config.toml
n_layer = 13
d_shared_expert = 0
activation = "reglu"
routed_scale = 5.66
balance_loss = 0.00271
init_std_router = 0.0267
norm_eps = 1e-06
optimizer = "soap_variant"
lr = 0.0061
beta1 = 0.95
batch_tokens = [32768, 65536, 131072, 262144]
Below are experts of layer 8 (counted from 0) of a mixture-of-experts language model. Rows are named router (the router's row for the expert), gate (a neuron's input weights, with its number), up (a neuron's input weights, with its number) and show model dimensions 0-127. Each number is 200 + 40 x the weight over its row's rms, rounded and kept within 0 to 999.
Before each expert's rows: a language model's description of what the expert responds to. This comes from a sample of Wikipedia text that the model never trained on.

# expert 20
It responds to: Prepositions after nouns
router,220,132,220,201,171,192,212,216,226,242,204,222,191,217,166,137,200,168,255,160,206,151,209,213,184,221,117,257,211,221,217,212,191,169,270,209,143,274,278,221,217,213,203,234,202,166,260,211,195,230,202,165,167,181,160,194,226,138,213,147,156,144,148,153,186,255,196,254,152,235,146,157,213,225,179,210,187,223,208,265,217,159,286,213,215,201,172,271,222,172,212,240,159,283,161,297,195,219,131,231,186,229,228,100,175,266,219,203,235,208,211,163,194,188,210,167,105,136,233,198,172,165,114,253,178,228,269,222
gate0,173,144,188,196,283,219,233,173,145,120,211,210,204,204,243,262,229,284,215,184,220,188,143,197,211,231,182,131,180,165,181,196,243,174,192,180,179,196,247,181,270,185,261,201,205,215,143,201,240,197,235,200,225,151,144,189,160,263,243,236,178,235,126,233,169,226,191,239,155,225,198,168,111,247,233,167,200,204,181,198,220,300,148,246,208,218,186,201,270,146,283,249,226,208,183,193,125,246,176,256,232,175,141,178,187,188,244,180,142,188,153,208,202,168,161,222,243,212,162,180,313,256,155,242,231,211,132,200
up0,199,171,221,220,322,235,196,218,142,144,204,170,186,218,124,171,176,205,121,169,214,205,172,197,205,194,159,233,151,185,255,158,178,188,180,207,143,195,237,213,248,228,219,136,199,198,156,164,272,146,238,120,263,203,227,180,234,204,188,242,245,235,145,275,210,176,207,195,168,183,144,211,163,195,238,177,253,150,188,222,257,268,198,176,170,166,131,174,159,189,195,285,217,213,174,159,168,243,266,202,209,213,86,217,189,204,235,240,297,261,191,206,205,163,142,216,218,218,211,201,235,268,188,272,205,259,200,227

# expert 14
It responds to: Mid-word h pieces
router,153,143,157,224,208,137,220,231,115,167,145,162,176,137,296,104,278,220,198,222,187,243,228,254,184,218,224,196,193,164,146,145,212,174,170,258,198,193,217,257,164,151,268,231,225,145,233,208,241,186,223,292,210,198,219,209,106,192,183,240,184,220,123,196,186,219,167,121,203,209,244,165,185,200,190,140,243,196,165,215,222,228,262,257,214,241,217,156,176,195,228,197,216,214,236,139,217,187,241,204,181,179,271,233,196,158,205,220,175,152,163,208,150,285,150,252,165,177,169,274,228,247,173,230,220,192,216,157
gate3,222,231,177,168,200,203,216,253,183,206,209,282,180,217,272,185,282,220,188,231,174,279,236,226,219,193,234,240,159,230,214,227,205,227,254,208,211,214,189,210,267,245,202,202,229,172,157,262,258,204,159,292,189,193,203,236,218,318,227,156,249,209,203,177,311,223,113,169,239,257,140,219,193,251,206,166,227,205,211,214,205,213,196,175,202,126,159,236,205,243,159,187,222,238,196,165,188,238,208,242,179,233,247,282,241,282,264,146,210,160,277,141,166,247,161,231,228,264,230,210,211,175,213,261,211,201,194,215
up3,153,189,237,154,206,220,172,164,193,172,155,211,269,103,221,155,198,222,183,223,167,145,195,205,126,181,209,194,236,241,231,212,209,153,190,209,210,149,247,254,191,155,94,143,212,200,179,242,275,113,154,192,161,163,185,152,229,170,205,168,254,169,187,187,198,216,166,240,242,232,184,168,155,236,167,178,204,200,141,257,102,219,170,258,221,118,189,182,218,229,154,202,199,180,230,219,146,248,154,197,226,175,167,237,190,92,227,162,88,172,153,226,237,228,221,204,184,197,215,192,217,189,199,122,160,173,153,261

# expert 12
It responds to: Letter L pieces
router,157,293,150,138,142,189,252,166,223,169,191,283,201,206,230,151,224,121,203,253,191,177,249,183,221,158,192,219,201,156,244,155,150,238,186,122,243,235,185,255,253,147,200,187,273,209,295,173,191,174,169,241,230,214,187,260,175,176,247,165,212,181,158,205,219,164,188,178,211,192,246,218,125,189,144,184,235,264,199,156,148,182,176,230,283,251,180,193,161,143,259,179,139,274,156,204,154,133,179,185,262,206,178,222,195,203,191,143,138,189,176,278,171,195,213,188,228,183,221,214,251,192,175,195,159,272,218,188
gate0,166,209,166,214,133,185,222,205,174,169,141,233,200,249,188,211,281,192,212,245,201,197,178,268,250,179,176,155,199,177,257,213,216,217,200,213,202,213,213,152,244,111,188,180,170,164,190,190,308,216,147,180,218,297,206,255,244,261,252,102,233,285,261,214,192,148,215,208,202,215,170,193,174,222,223,206,245,202,229,200,195,220,212,172,239,175,209,154,241,153,211,179,217,173,176,178,173,182,228,212,219,204,209,181,225,288,162,180,103,197,239,230,266,55,174,149,167,227,190,197,273,214,155,158,229,227,240,237
up0,228,253,200,159,240,251,218,234,266,225,179,166,175,240,268,197,205,153,184,213,185,211,189,201,244,258,261,187,266,238,165,204,221,147,205,209,204,157,211,168,261,188,253,204,146,188,230,178,221,172,245,218,197,194,263,165,208,251,214,262,231,158,304,205,188,290,191,224,176,112,207,251,186,211,245,245,180,177,216,196,187,148,175,146,189,172,213,186,182,136,187,238,208,207,216,250,249,226,162,133,215,240,148,263,204,231,243,192,212,280,244,215,197,319,303,183,241,151,221,217,202,250,213,163,206,202,228,293

# expert 1
It responds to: P/Sp word starts
router,216,204,227,250,213,241,205,193,219,167,167,203,107,145,269,238,157,209,245,202,257,174,161,250,148,204,127,205,160,106,177,250,144,172,180,200,205,228,212,131,165,187,218,167,179,204,216,180,145,159,157,151,220,230,198,200,168,220,134,232,240,207,283,165,171,146,253,243,293,232,194,232,214,234,192,276,230,224,243,154,179,211,174,247,227,233,181,192,209,152,158,170,221,192,162,230,198,262,147,225,142,271,180,262,237,195,282,168,237,237,218,211,263,150,248,201,198,180,184,165,190,158,116,251,251,158,226,197
gate3,237,273,193,159,208,219,192,170,185,162,201,163,200,205,184,240,158,185,244,198,214,225,184,184,202,252,195,213,176,169,137,231,211,201,233,187,137,276,177,123,163,225,233,190,218,174,241,229,158,192,176,168,190,249,202,210,208,219,283,214,182,149,247,219,270,158,268,189,199,274,170,123,237,224,197,214,219,219,131,298,207,257,180,240,214,238,251,185,202,281,280,194,260,205,123,211,223,227,219,203,100,240,175,236,218,268,237,280,190,201,190,221,245,122,235,246,175,204,182,217,285,170,272,157,194,186,243,209
up3,196,175,175,226,216,244,300,164,216,105,183,220,246,223,238,173,180,179,226,109,198,153,193,181,182,179,241,233,128,184,172,195,218,202,241,193,152,288,237,168,295,197,137,166,162,251,197,126,260,132,214,212,232,153,211,219,235,192,196,178,202,235,150,226,175,199,240,152,228,199,162,238,193,174,210,215,231,175,209,208,253,227,306,228,219,245,291,196,213,291,252,227,277,245,177,228,230,194,224,250,148,133,218,217,216,244,150,247,206,194,241,180,228,136,202,182,210,182,179,191,252,212,227,204,152,180,259,183

# expert 10
It responds to: Latinate inner syllables
router,213,284,186,154,222,230,195,190,216,256,140,241,208,243,219,209,239,236,159,210,256,199,114,189,241,202,237,194,206,156,173,211,218,243,208,239,148,155,187,191,209,260,182,151,136,133,141,181,208,260,231,212,199,258,148,230,171,153,205,179,140,184,218,142,182,202,223,150,231,226,175,233,230,165,103,158,149,222,169,285,214,231,200,194,211,278,189,243,221,246,201,209,211,131,171,252,202,238,242,250,237,237,255,276,227,162,196,210,199,194,238,292,197,197,190,197,216,213,108,237,226,223,259,199,215,109,279,171
gate3,176,234,159,188,241,206,231,171,187,225,217,204,195,254,179,207,186,186,185,169,240,245,134,179,212,193,187,251,155,224,219,234,199,192,242,230,179,183,144,219,211,265,263,197,190,194,128,284,105,272,148,133,277,178,161,212,183,234,190,140,218,178,165,253,194,193,132,243,220,268,118,176,234,168,179,221,174,136,189,195,158,195,140,138,265,239,191,206,151,260,232,219,185,164,184,154,138,211,194,141,243,188,186,209,217,271,153,250,259,109,174,176,183,168,240,216,262,193,188,217,281,179,180,144,247,199,149,193
up3,189,123,151,200,207,156,173,285,191,177,243,215,168,190,254,262,205,271,215,200,192,249,182,162,271,233,194,130,144,208,200,216,202,171,206,299,191,249,231,270,213,172,167,214,211,247,252,182,285,165,283,247,257,166,259,243,136,183,198,260,179,230,274,189,179,208,133,204,172,165,241,238,277,198,204,133,216,164,247,162,181,272,198,258,139,246,239,206,234,167,190,182,194,207,225,168,240,182,187,188,186,166,221,191,160,168,163,206,224,225,164,236,229,244,160,256,181,184,227,250,230,132,213,239,259,235,162,208

# expert 21
It responds to: Personal name pieces
router,153,207,150,253,234,181,234,260,239,223,212,183,149,240,222,174,127,256,231,215,176,180,224,176,182,158,242,245,205,195,151,174,166,179,138,111,193,136,264,189,180,202,179,211,149,202,198,149,184,214,243,187,191,254,295,231,255,149,171,230,253,142,157,207,230,190,220,154,171,208,197,121,138,133,280,229,251,169,194,254,223,163,171,201,146,199,223,261,251,249,208,203,259,177,276,200,178,183,200,140,199,189,157,137,195,174,223,264,199,236,186,151,202,232,197,264,247,206,170,205,214,272,241,158,214,246,125,164
gate3,273,185,282,211,220,147,173,170,212,313,226,237,184,221,202,166,232,208,218,214,147,285,213,177,206,213,330,177,247,248,243,165,204,250,175,187,235,242,146,116,170,142,221,201,202,222,123,199,243,179,206,216,221,155,209,194,156,249,202,237,128,211,229,220,187,177,162,248,181,149,247,199,209,232,180,209,218,160,184,210,212,185,155,155,220,145,168,168,177,208,272,228,224,252,275,182,151,215,211,201,243,242,147,255,205,171,226,191,194,157,185,262,152,229,252,219,233,176,178,162,154,262,173,154,279,236,254,208
up3,178,171,134,162,183,181,165,173,180,44,200,205,181,221,158,212,251,139,195,162,243,194,237,180,188,152,202,211,162,197,221,243,234,260,217,155,216,160,179,176,213,204,186,259,154,95,273,208,232,217,226,196,199,242,188,255,201,202,154,138,203,180,205,157,159,279,263,136,196,207,181,193,150,158,231,257,118,222,225,181,105,240,251,192,241,155,202,212,159,179,198,213,145,189,170,176,213,184,235,237,230,220,218,120,211,249,159,190,221,251,212,203,225,161,122,149,151,212,201,201,232,162,169,187,126,137,210,185

# expert 22
It responds to: Taxonomy lists
router,249,171,245,214,221,230,173,169,242,149,193,106,233,150,185,246,167,134,116,170,196,244,150,210,222,208,249,232,153,147,161,203,216,196,216,195,220,175,198,252,175,136,196,265,185,231,259,214,197,171,127,165,161,260,174,255,269,278,210,171,203,128,174,207,193,236,204,223,220,92,137,262,242,164,206,228,207,177,217,176,240,181,192,153,214,174,202,183,98,231,186,256,226,195,177,239,210,238,159,208,209,169,215,144,152,199,146,233,225,189,241,141,162,259,179,222,211,249,198,262,287,188,237,191,212,176,162,143
gate17,222,231,155,198,153,225,141,196,120,220,244,293,217,144,194,217,221,221,212,132,189,237,180,166,214,232,183,148,213,240,152,275,183,196,133,260,235,258,112,135,193,285,233,218,121,219,166,194,239,241,172,201,229,179,225,245,141,235,235,225,112,228,205,255,216,188,152,188,226,133,197,266,131,187,262,125,195,185,214,268,209,199,163,223,237,183,149,168,171,205,201,243,168,208,244,189,159,187,210,221,218,241,207,218,256,249,185,177,175,228,208,164,228,123,221,219,221,240,193,277,184,202,238,199,258,160,160,232
up17,175,123,215,152,130,207,197,208,188,212,206,184,276,215,148,189,192,190,145,208,237,204,174,184,156,169,180,134,281,242,157,96,235,178,195,173,263,206,218,292,167,241,158,187,238,228,234,187,232,223,225,206,194,141,219,161,197,215,240,221,226,166,265,164,230,198,239,157,148,187,149,182,229,112,219,254,272,272,167,135,238,167,237,208,201,259,189,196,212,137,177,234,231,175,128,180,149,221,130,137,228,207,201,188,198,182,148,205,201,203,149,188,190,281,123,196,162,139,166,218,167,202,244,186,249,254,192,159

# expert 18
It responds to: Word-initial t/d
router,192,221,254,231,214,142,161,171,186,242,253,200,204,244,256,287,170,184,242,206,218,242,250,257,226,207,175,293,209,176,209,222,190,176,228,264,152,233,144,157,170,280,195,200,121,260,202,188,174,173,187,145,247,233,103,177,191,207,174,250,191,159,175,166,190,238,227,208,175,218,151,271,98,269,246,257,156,199,205,172,154,246,182,185,132,228,187,239,195,165,195,201,153,197,131,183,193,185,153,189,235,171,186,248,231,209,177,142,211,167,232,276,217,167,247,231,234,146,162,212,202,272,276,172,161,231,180,199
gate0,194,212,274,257,256,262,208,215,205,198,230,195,199,205,260,253,264,139,193,200,138,182,216,217,186,183,207,204,254,210,187,221,161,208,211,246,231,227,240,139,189,166,199,209,119,138,230,194,127,248,230,147,201,257,163,226,208,217,204,177,183,221,216,154,266,173,209,179,213,247,156,265,180,168,184,212,285,159,181,239,225,230,255,254,155,189,188,219,309,171,247,222,236,274,194,260,210,210,206,227,175,238,122,203,217,271,141,195,214,115,231,184,248,162,277,194,203,202,138,173,265,211,174,125,237,191,248,246
up0,174,245,160,143,177,197,205,239,251,176,188,227,230,231,178,249,139,205,222,152,207,192,181,163,154,186,250,160,231,196,130,160,187,206,226,191,196,167,188,230,221,128,241,153,163,160,208,232,280,223,243,240,213,178,244,220,148,192,202,195,202,203,137,221,250,167,81,275,195,226,224,242,218,246,229,177,196,244,264,121,225,227,195,178,218,219,192,123,221,189,132,192,240,197,207,114,274,214,251,202,188,168,210,144,140,279,251,259,252,239,157,235,161,169,225,271,168,233,234,199,154,194,152,222,205,202,268,133

# expert 24
It responds to: Name and taxon openings
router,237,184,229,197,158,204,200,136,215,200,207,167,165,214,230,188,99,222,162,140,228,224,247,181,248,155,188,214,204,158,257,190,217,286,167,143,208,171,199,137,180,172,291,240,221,210,183,253,170,262,203,225,255,175,190,120,182,163,108,169,155,200,196,246,225,264,255,254,195,194,180,218,219,226,251,129,212,174,221,179,187,256,252,162,212,205,230,243,150,161,160,205,176,207,212,205,250,223,211,183,215,115,246,140,146,250,210,161,127,203,165,180,187,191,223,279,233,245,211,244,252,157,230,204,190,135,248,284
gate0,175,273,207,181,120,223,252,180,176,109,272,179,199,223,173,202,190,179,201,185,204,150,193,170,235,227,228,211,262,188,237,211,205,166,265,247,172,265,208,180,168,142,108,206,203,213,140,204,168,157,247,152,188,137,212,123,220,240,188,141,151,186,166,200,286,190,190,105,211,208,219,175,228,256,250,127,238,194,169,230,234,245,202,200,177,230,179,129,155,252,136,142,145,236,228,246,256,178,222,219,227,226,155,205,207,192,272,273,197,214,206,223,210,222,251,251,176,170,196,219,253,198,245,151,191,224,279,205
up0,178,194,217,253,244,187,226,138,190,175,207,159,169,246,189,250,208,142,201,221,218,152,202,220,209,260,230,221,213,299,193,210,213,261,209,179,183,214,196,294,253,191,202,188,154,274,173,198,253,235,188,134,251,182,203,222,149,251,203,263,223,231,177,175,158,136,200,195,198,156,264,302,145,271,266,170,287,187,227,221,135,229,207,306,146,199,216,167,233,238,139,186,229,236,198,229,224,199,219,195,180,235,204,170,192,203,208,209,186,224,233,231,223,144,225,246,189,107,227,266,182,225,193,258,102,213,208,182

# expert 4
It responds to: Slavic and foreign name pieces
router,231,236,145,195,193,217,207,220,213,251,154,207,173,216,171,218,288,177,221,146,234,242,214,170,241,272,247,206,168,219,144,162,270,208,206,271,187,205,276,145,214,216,188,197,266,254,199,139,202,255,221,214,195,136,193,165,215,160,127,237,134,201,177,171,256,283,179,145,260,242,196,242,156,241,106,184,197,260,216,151,208,162,156,191,257,197,202,137,228,177,278,253,174,163,230,174,224,199,250,230,230,160,224,204,214,145,235,168,255,198,201,128,147,200,175,263,243,180,255,234,213,197,142,177,205,252,165,190
gate8,182,246,179,274,252,241,209,205,181,266,286,198,199,245,222,246,192,180,274,271,213,255,275,207,215,116,255,92,210,259,204,207,167,168,215,143,148,244,250,197,189,216,228,180,212,201,277,191,187,285,181,171,212,184,233,231,218,235,187,274,173,219,179,217,212,148,213,201,186,176,220,154,189,193,176,211,237,240,165,123,210,236,216,270,228,199,220,133,208,159,254,239,213,206,141,202,189,225,215,216,188,196,224,203,244,286,156,168,216,243,203,188,160,178,279,255,180,141,240,101,211,242,143,188,220,226,189,208
up8,265,192,280,178,138,244,172,243,179,174,147,166,174,165,173,196,155,254,183,183,129,173,96,217,144,168,221,233,211,167,187,252,244,231,215,192,243,193,177,150,213,295,223,171,205,212,172,220,211,183,246,227,184,219,162,163,197,236,152,99,174,207,203,237,186,192,169,135,208,180,202,193,124,212,97,244,167,145,174,187,187,165,211,120,213,193,209,131,152,187,215,217,225,263,129,275,235,252,227,163,229,226,181,198,250,191,208,185,227,173,154,195,209,191,160,104,170,199,190,135,232,258,159,185,232,160,185,249

# expert 13
It responds to: Sports table cells
router,206,167,194,143,162,158,190,213,265,180,215,252,235,184,266,264,153,189,217,186,246,206,213,163,248,249,216,228,226,246,249,274,188,243,186,173,185,138,254,221,167,299,189,310,195,212,181,182,110,217,242,233,168,166,229,177,237,146,181,241,240,154,294,234,205,160,213,157,280,219,204,227,147,227,234,154,191,197,254,152,182,185,237,219,182,165,169,205,209,161,207,153,224,126,159,244,218,184,262,229,223,219,200,139,253,185,118,199,272,228,233,151,228,152,215,177,204,189,209,202,223,215,197,234,135,166,136,229
gate3,144,144,216,235,147,167,202,147,206,193,210,161,181,219,246,255,204,215,261,267,148,222,183,251,240,180,264,195,243,196,209,183,254,204,254,229,152,157,201,196,196,183,165,169,185,186,210,275,121,188,184,152,190,210,225,210,170,160,208,193,231,243,170,177,162,215,148,215,194,170,167,207,216,235,192,196,222,205,207,181,177,203,159,209,146,232,193,192,205,184,267,227,145,125,130,234,140,252,222,189,145,287,182,219,141,192,198,166,240,153,232,273,193,133,197,182,150,215,172,34,252,208,224,212,161,138,299,184
up3,172,184,136,111,210,237,177,194,198,244,199,112,260,198,208,155,139,221,183,215,242,205,129,227,202,231,258,164,175,169,170,168,174,259,123,188,210,226,168,217,143,271,190,180,213,138,244,173,168,221,125,169,226,149,140,220,168,222,178,245,212,226,171,174,230,279,177,156,163,202,133,106,177,157,208,204,208,169,161,169,203,171,192,186,221,142,183,226,290,274,163,211,264,167,280,168,239,185,167,210,187,165,228,126,188,253,160,217,155,243,213,232,277,152,186,208,193,233,254,180,229,203,163,182,188,178,166,242

# expert 29
It responds to: Dates and "in"
router,242,207,285,163,201,208,201,229,255,252,230,174,244,143,168,258,216,302,220,212,189,197,127,272,206,230,168,143,296,188,260,140,247,196,215,260,151,194,194,205,117,182,221,222,220,186,214,253,159,279,178,178,188,220,229,146,204,261,140,178,163,193,254,176,150,223,170,181,199,191,177,140,230,196,221,238,202,204,159,290,150,163,183,211,239,153,180,186,231,221,201,164,209,216,207,214,212,228,144,254,166,199,212,149,242,256,242,211,169,225,139,205,193,174,198,183,115,219,252,232,167,144,280,119,197,166,201,215
gate0,256,307,212,182,143,225,137,202,227,223,228,160,220,250,263,220,264,260,202,211,162,174,251,200,220,183,280,226,200,173,186,251,185,274,248,145,159,173,178,199,149,200,208,168,193,170,242,195,208,184,161,247,243,187,220,169,298,194,119,239,168,180,256,159,225,244,209,185,226,186,199,203,168,171,240,231,244,162,178,207,124,221,286,247,168,264,221,184,184,218,202,210,173,262,177,217,181,212,181,172,234,294,319,182,201,227,248,153,187,145,271,208,196,256,235,200,230,181,187,190,201,184,233,197,189,217,290,192
up0,207,168,267,173,186,193,178,248,256,236,189,200,207,250,242,227,166,208,199,264,231,185,257,219,152,222,203,201,130,212,192,201,198,226,259,251,166,180,207,181,191,176,148,143,237,156,274,162,250,168,268,179,315,216,193,293,169,176,202,252,289,229,192,189,211,223,235,187,215,319,182,232,265,240,216,226,168,186,170,211,210,243,153,240,209,230,243,166,251,225,227,220,229,227,209,278,311,215,179,162,203,154,183,253,228,269,218,206,259,180,166,230,206,175,215,204,220,276,234,227,192,255,261,203,198,246,216,200

# expert 2
It responds to: Word-initial capital vowels
router,185,155,161,204,186,251,190,163,181,209,230,180,164,180,141,223,198,173,143,242,221,128,239,188,190,209,131,147,188,229,232,171,153,215,165,159,227,239,187,202,170,239,165,176,242,170,182,210,218,211,277,201,262,117,193,132,196,247,294,133,264,175,275,257,253,164,172,190,189,199,178,196,199,160,259,258,212,158,254,234,181,188,177,174,211,256,185,110,164,182,164,254,226,307,162,276,177,206,262,226,236,165,180,132,173,195,171,245,184,147,204,233,176,184,204,118,198,214,211,242,160,237,231,197,180,189,275,169
gate3,203,221,152,215,205,201,222,237,193,206,156,187,163,198,160,209,129,214,186,232,186,176,253,195,254,191,185,156,224,296,209,208,236,209,191,248,237,163,128,161,178,215,227,119,229,224,208,161,206,225,247,234,174,126,169,160,216,211,202,246,174,153,205,213,264,202,234,233,209,163,194,243,123,215,157,220,267,153,207,253,163,120,166,184,198,154,200,96,298,184,181,302,117,215,150,148,175,171,281,267,219,197,210,187,233,223,208,168,154,146,289,206,185,173,198,198,204,269,157,190,197,182,145,190,236,203,227,150
up3,199,173,256,215,238,251,169,166,192,239,170,192,229,158,152,222,147,223,179,160,189,164,184,274,211,166,171,103,234,259,230,245,212,237,241,224,212,221,184,164,231,185,112,189,116,249,201,289,184,177,210,192,119,102,192,189,191,211,209,244,240,257,155,176,223,175,223,199,219,178,146,222,162,175,296,274,194,143,193,210,231,193,193,205,181,167,307,212,176,144,146,243,227,219,184,202,196,264,221,222,136,195,216,111,229,199,187,203,212,103,241,197,230,213,217,169,131,204,172,140,185,200,156,188,225,165,192,188

# expert 6
It responds to: Vowel-r/ol inner pieces
router,171,229,116,162,220,242,235,229,171,208,132,232,195,177,184,222,188,236,150,200,175,236,202,210,189,207,185,169,199,187,223,233,158,231,294,130,297,195,228,252,274,146,231,164,225,210,155,177,232,226,249,187,241,199,185,216,179,190,172,193,293,224,219,193,118,259,213,214,228,200,238,175,184,157,160,180,178,165,219,269,137,209,102,146,215,243,217,134,242,156,184,221,243,121,204,205,117,204,269,132,230,249,141,226,207,212,242,171,180,235,202,221,277,165,186,136,202,208,139,171,228,161,207,176,248,195,243,176
gate3,195,209,195,208,211,194,163,232,237,241,203,174,181,211,256,202,151,235,234,184,169,242,181,264,178,239,240,158,168,156,239,217,242,232,141,174,159,146,266,210,123,149,165,157,165,260,207,211,238,225,230,183,133,207,256,159,159,246,207,259,187,169,151,248,261,232,204,293,179,280,166,201,237,150,197,207,240,273,162,143,200,243,167,244,282,185,269,170,265,206,241,227,206,119,238,167,201,207,215,230,144,222,149,165,246,255,280,181,189,253,190,243,229,115,227,200,232,251,206,188,219,236,191,162,220,222,206,160
up3,212,186,171,180,222,201,157,217,235,192,236,190,243,133,212,237,188,178,206,210,264,171,204,152,161,192,255,162,210,138,144,261,203,198,136,169,194,186,170,184,274,129,222,172,227,192,187,153,246,157,255,222,248,154,120,175,229,229,240,107,164,335,195,240,252,219,226,136,179,124,169,212,211,196,179,188,132,177,195,295,179,122,150,233,265,212,205,236,175,248,170,209,186,193,185,242,222,173,186,215,253,176,229,190,225,146,169,200,234,193,167,197,184,193,274,282,241,154,190,164,206,202,272,200,222,135,198,203

# expert 28
It responds to: Initial F and W
router,198,148,227,201,212,177,217,142,137,162,247,175,191,190,200,113,226,150,206,207,239,178,243,203,123,154,191,245,170,266,219,178,220,216,164,229,179,154,208,196,224,248,108,161,195,281,138,214,171,222,144,126,211,119,121,197,245,160,218,139,168,174,267,207,197,167,237,155,165,239,269,176,273,204,246,204,239,190,214,185,198,224,183,224,189,235,184,208,204,239,187,197,229,286,210,234,278,108,243,193,196,137,196,208,164,231,130,211,152,241,237,219,231,150,225,173,206,205,260,221,191,274,204,239,200,159,251,162
gate0,206,204,221,198,257,216,183,244,153,148,148,206,215,122,193,149,178,161,277,162,238,201,319,217,254,223,208,211,134,239,110,208,198,120,234,213,175,247,246,194,191,228,228,167,240,191,187,204,167,203,169,111,175,215,137,299,182,187,198,180,171,198,222,209,207,189,181,175,112,203,161,255,158,220,182,219,200,129,212,181,187,218,207,193,222,224,182,196,160,235,162,148,220,236,186,254,130,117,188,255,203,206,189,163,200,198,108,178,175,160,198,228,152,151,109,171,127,174,176,213,220,191,157,137,200,198,150,169
up0,103,209,176,222,170,224,179,208,219,108,170,191,273,184,123,210,229,190,201,180,241,156,190,228,177,252,147,189,182,214,235,251,244,226,212,195,212,211,203,251,196,176,269,147,162,186,228,161,191,127,252,207,209,160,171,275,174,198,177,223,103,191,203,206,171,183,164,227,248,177,166,156,259,210,173,229,222,262,264,183,185,134,215,134,194,141,252,205,197,204,230,192,162,173,163,169,237,184,137,145,101,263,249,189,183,187,295,195,249,221,227,202,228,177,225,241,182,150,137,202,212,179,277,212,230,116,226,236

# expert 16
It responds to: Central European names
router,260,253,145,140,177,169,227,229,226,156,140,171,180,218,177,265,279,191,247,250,221,249,215,188,230,209,178,143,227,288,134,208,200,201,107,173,215,220,220,119,205,160,253,226,206,189,196,179,224,214,144,175,152,175,204,219,213,213,159,183,202,227,240,223,224,269,178,160,182,158,161,228,190,231,221,197,247,145,258,258,217,171,181,194,241,118,206,143,189,216,204,203,196,181,171,230,204,163,246,219,237,176,160,123,224,172,287,141,177,229,228,125,179,241,241,143,255,188,245,164,163,170,121,209,163,296,240,218
gate8,142,164,207,192,149,143,182,183,292,200,187,187,247,193,234,241,206,262,248,299,211,280,194,212,134,179,223,165,337,212,270,175,224,180,273,188,231,190,226,176,160,181,246,144,198,231,207,274,145,227,202,208,166,238,160,245,208,241,175,149,203,220,155,191,215,178,194,141,211,197,202,217,202,194,170,205,224,200,195,181,173,111,167,157,281,245,240,238,246,211,184,223,183,239,180,214,233,217,139,129,237,202,254,179,196,258,272,200,127,217,271,224,140,162,246,174,242,211,202,167,207,222,219,201,165,144,207,187
up8,169,211,140,168,214,252,167,120,133,208,248,198,158,195,144,126,164,152,200,229,210,227,158,186,238,206,140,252,170,202,180,198,188,204,136,218,235,196,219,181,211,247,166,251,274,166,201,206,206,232,218,197,255,182,239,217,206,227,230,188,277,160,145,277,199,196,162,214,210,188,200,185,211,171,228,154,236,212,125,177,258,255,194,200,133,177,137,219,218,194,143,193,114,208,222,201,80,192,209,215,155,216,149,201,178,189,147,169,143,232,246,174,222,236,242,228,259,243,215,125,298,237,215,263,257,219,138,183

# expert 19
It responds to: Syllable -al and similar
router,127,280,250,277,267,155,247,172,148,185,181,248,208,214,175,150,230,196,255,176,157,158,269,189,191,119,244,169,160,242,258,159,154,225,278,208,191,175,209,163,239,158,206,192,195,237,160,181,235,201,143,199,170,259,146,234,187,202,213,222,238,206,243,195,137,236,218,248,155,167,183,151,229,201,133,173,185,191,175,214,217,248,137,319,233,159,256,248,244,227,220,173,160,131,214,204,184,192,211,164,209,280,225,143,221,182,181,239,157,208,261,215,163,212,266,164,192,165,178,208,141,135,204,212,166,200,233,221
gate3,289,179,176,284,204,291,259,172,173,205,188,204,246,230,294,218,180,290,201,232,151,211,175,177,206,182,205,197,250,228,205,216,197,191,248,188,213,183,213,205,222,218,202,221,217,225,161,165,210,163,248,159,139,173,240,251,247,263,190,199,159,243,215,204,189,239,215,196,191,241,259,192,257,177,136,175,262,194,191,221,272,120,211,237,196,134,240,150,164,224,228,176,254,143,192,206,165,229,248,173,211,244,227,225,220,270,208,278,215,286,172,241,225,295,256,216,253,211,123,187,281,230,167,190,201,190,165,213
up3,155,192,235,224,233,152,190,163,172,192,227,279,240,173,159,236,108,213,71,204,145,181,170,260,146,192,180,200,156,199,206,188,116,192,258,148,185,169,165,180,238,205,154,187,224,192,169,204,208,238,199,217,181,234,213,189,258,229,215,203,181,189,217,244,183,202,201,245,253,192,153,139,153,228,182,217,179,299,245,140,160,148,209,237,285,239,166,154,217,215,211,208,160,170,219,204,204,168,225,167,138,144,254,214,149,145,210,136,251,201,224,124,269,121,249,134,156,226,165,185,183,187,203,259,233,181,202,160